Experts of a small language model.
Size: 10 layers, vocabulary 15812, 21.2M parameters.
Experts: 16 experts in each of 8 layers, a shared expert of 192 neurons.
Training: a variant of SOAP for the experts, 5584 steps.
Below are experts of layer 5 (counted from 0) of a mixture-of-experts language model. Rows are named router (the router's row for the expert), up (a neuron's input weights, with its number) and show model dimensions 0-255. Each number is 500 + 40 x the weight over its row's rms, rounded and kept within 0 to 999. Numbers have three digits each.
After each expert's rows: a language model's description of what the expert responds to. This comes from a sample of Wikipedia text that the model never trained on.

# expert 7
router:432537534434525462483535503621433518464542413511494492548530538518433581489459625496480486479472493490504539450518504490497477481484482507485463442496495516521468486549469485476396577566481523500477462485529490461480500451463462507558355533547585464534515490510487458543507483492478500503559550468467429562587464516525501479490469515486538527488472434449540557529497513485464499485481542511429502467518554466585511483534479503481540467491498531460421493519540477514485481509497478511478481558538476470511484538481600540554523552532478446520502522503529519504484456514510476472502524477537438465498532475521424505494458417527420451463522485428539518433537573492576547522505485441566540518527528452507437435524561496506541516453523541517535461529499494506598506531459554
up1:514475471497544560515481488513464531517462451520510466498536477514464469532466489494481420513438501473571506438531438464484522554521469503484485465499461517561593452501395536467452458584448514425547512497473467559454468500509555474527446467508568445476559452497442502505549508469545527488532492528482497445537498572499389457493479564451505487485515483474578482546580516546462495487514464554557496483581498563454488485532451465564473482473471553464536458509584458521537617486498502546483466431457439470534545481497463541558537503515502448532503473520455495511454529487489512522480504541475503394549518504501542540508493520487449518518491513411525535538534518531485545509489523524476587455466552459465496532406469512485415450509438492465495579485542514558539555546454532
It responds to: Line breaks ending sentences, list items or headings, plus pipe cell separators, == heading marks, opening parentheses and sentence-final periods.

# expert 5
router:442523517481532530549468486485447491461467489458480511526461555448499571495537526490508529454525500510506556472502461539485502572502491469524503430527559550560480553472536565527536544512528533507470504403542508578378464493510583560548539464459525484493474502527536494504511454533553502501491440436522573533530525452453531500513511426496474510476525487497482530483510509537531514545577521547528501504507557555480463459516475490545490484449481524483406581552431566536483514459551475445420486480570517428526446448448495492497530509512581439556473520426528494426461431430519515503493466492435539517518530492484472544445483479454426539519508510444475463507418510543535498509538560442457466417455487420506544492550490494462534573483557520513526488473492418559462518518442495
up17:442535459453499494525497506530585476497534452501479545512466442434522520477490593410452529546467420512484506493528593487458415523439546497459565524580517596470479543484517510517514473454539490498415530504516442469450529525435506541443478513469455483502517525560540520484515474550513534501499558478488500560496488546505494487491485498605473453555524477520534531518564520531554528544541497529583458495515544558524473561486482529441519483445525490412499487464495555467483463533467493493471600474535540511490589474549492455491490504484544530471476476464420507483480488482513462542451502573518542425485443483468468518500458467526559502556443476452494530593466417512522474528481493517499513502531450449502469488506520484599519455548486589405590528518462510496539517513534505
It responds to: Prepositions and verbs that take an object (with, by, for, under, including, carry, became, had), plus -ing endings like leading, seating.

# expert 15
router:444523463437517520502488542544503475444500560420473516490557537496552509498576463470478441517509514496532509559537448492475511510536479491506517498454474493457506528505435558485548511498546524433523499485533518500549526507517502486524505435562484478538515459511503439471509547479572500495494522449537431521568496458542499462528466403485474508488526424496450520504530515483497431502436483467454447524440460421603533526503487496485445445581505503502471497580499532479501601430415528497503564458518526540480477475462501495538539570579562555470585494487507538511496505436484501472564492425512419526371462435532479541472487540478540473500430497503436513479456547505480503500551530514574509559536567483487532478486494577570450510459505525425519513473486512610499458515486532
up0:531527472543502486556539534502497519555509472478517526455470525488537471512559507488495444553538550530506536516541480486586481540556535552542511521481453565472478496514432515534451548488466465518451494551419508521503493429448506475442565507469498509483560507547531483509498417581492477559493492511518534419528532408476474407414429500508513494459565476510439496330490454462494498413526484593468490504526446494508523494487367531560492504458518516507581520464465447491404535495540497491466465535521507434516484477473491497462524482557460464523489449485503537534476515466501551525446484458539522459482527521501499500514558504494463524496520444477454488488498527461531559551528547435510576466501526481478495488470498487554553530461521555434549531494502602493532562546556493
It responds to: Number pieces in years, coordinates, table statistics and chemical codes (1154, 1858, 195.1), plus month names such as May and June.

# expert 10
router:544499539516419461469543516579550498470470449457479475503509619500453482477480488475508564493440463525552516518509507480473485491515515452511584512475470533450527525469482477480525518521465522470476483458404568502539536581560463440519458528550467495470465519492528529492501532570462532436540553441518472531498557527488514521528357532423488499493480483520466491540459526453510528416467530500526475476548429479553468527513540460428525522499436479552415517574521488463469567516514606503551493441450403465495522504509474544465483508559493479467482520495507482549416499440535533454528520511455513455515498548550462475517515531491520493486545475554498448466505470556445567495509597491497418506524501455532469410537492514535543553504517542430479505532550539461562501493490452
up0:455514531500556500552617467532501510510487521565524582556545475515512531508445481433491528504454484522433504472522478489473539465518489424440463601542550524460492546477539481515443552552462463430472472509485500534591536442495466558506456490459564447475565505563514503526493561441525494473535521432486526504519525526477459466530552453444492400537508443478545486460494505475534483446519534413536423478529576422500551492526568432490491470525480443453458464492455465548535485527535472477634495477424542493541515480487582488493495511489534536538460505488535473494494506481519469437550462470536514534464503456550491508505472504477467551517532489435474493468496521518413517513523411486430533507546438506456503450471451478449509530525473497471515441533559494432468541487473457
It responds to: Geographic names and their fragments, like York, Scot(ia), States, Canada, -ford, plus some table pipes between numbers.

# expert 14
router:549462500480557471483514567519572525501490530531498502526515491563467493433507516477476467459437475482477529488523538582485481536571452480481533451501390498484517463528470474542514560512504459541528525524485605446481573461486495549521584469520499529505449556457589494502499551474556518506457535507483522498552558506462486461513487485495532495474427533482460548498542517588528424513443478491405514546518499491480472436581493560533522541453467496479443565429550518531427475574482497412501500496430526538436529451483523507478436471529494451486465532516573549513471440458493455511462534472431505523478491498472496416521432498476483478507523503549419496496555526463530576512491487501447474569442488493524529521485476530459428503478454571559499528568421464488502494547411482
up0:525471520471518563474581524483548522553420548464449487523501473501504443561501577427516505507560537487514495517463454516441462528509512479507515463542489457455491491545458546561464503434413482523442471473433503574552529522436484478553479502478568491483514465429444480498448479533542507429543505510478532567521558531537526494573473506464546494457481465558478478484469544473623478464523518519498505473457534499536510446519505517548497473470478517571545462492499515478468621571530493513446547517523554474515523501423489569475473468496542452450514478448504468498447519483494419512458560512479496509540492470566486418513542565477549529468538439497455463531552494564549511500520478485467525439538609561459440431490519508431496445521493478528562534485514434488563491557480539
It responds to: Prepositions and modals like to, in, on, at, would, can, plus w and W pieces inside names like Vishwankar.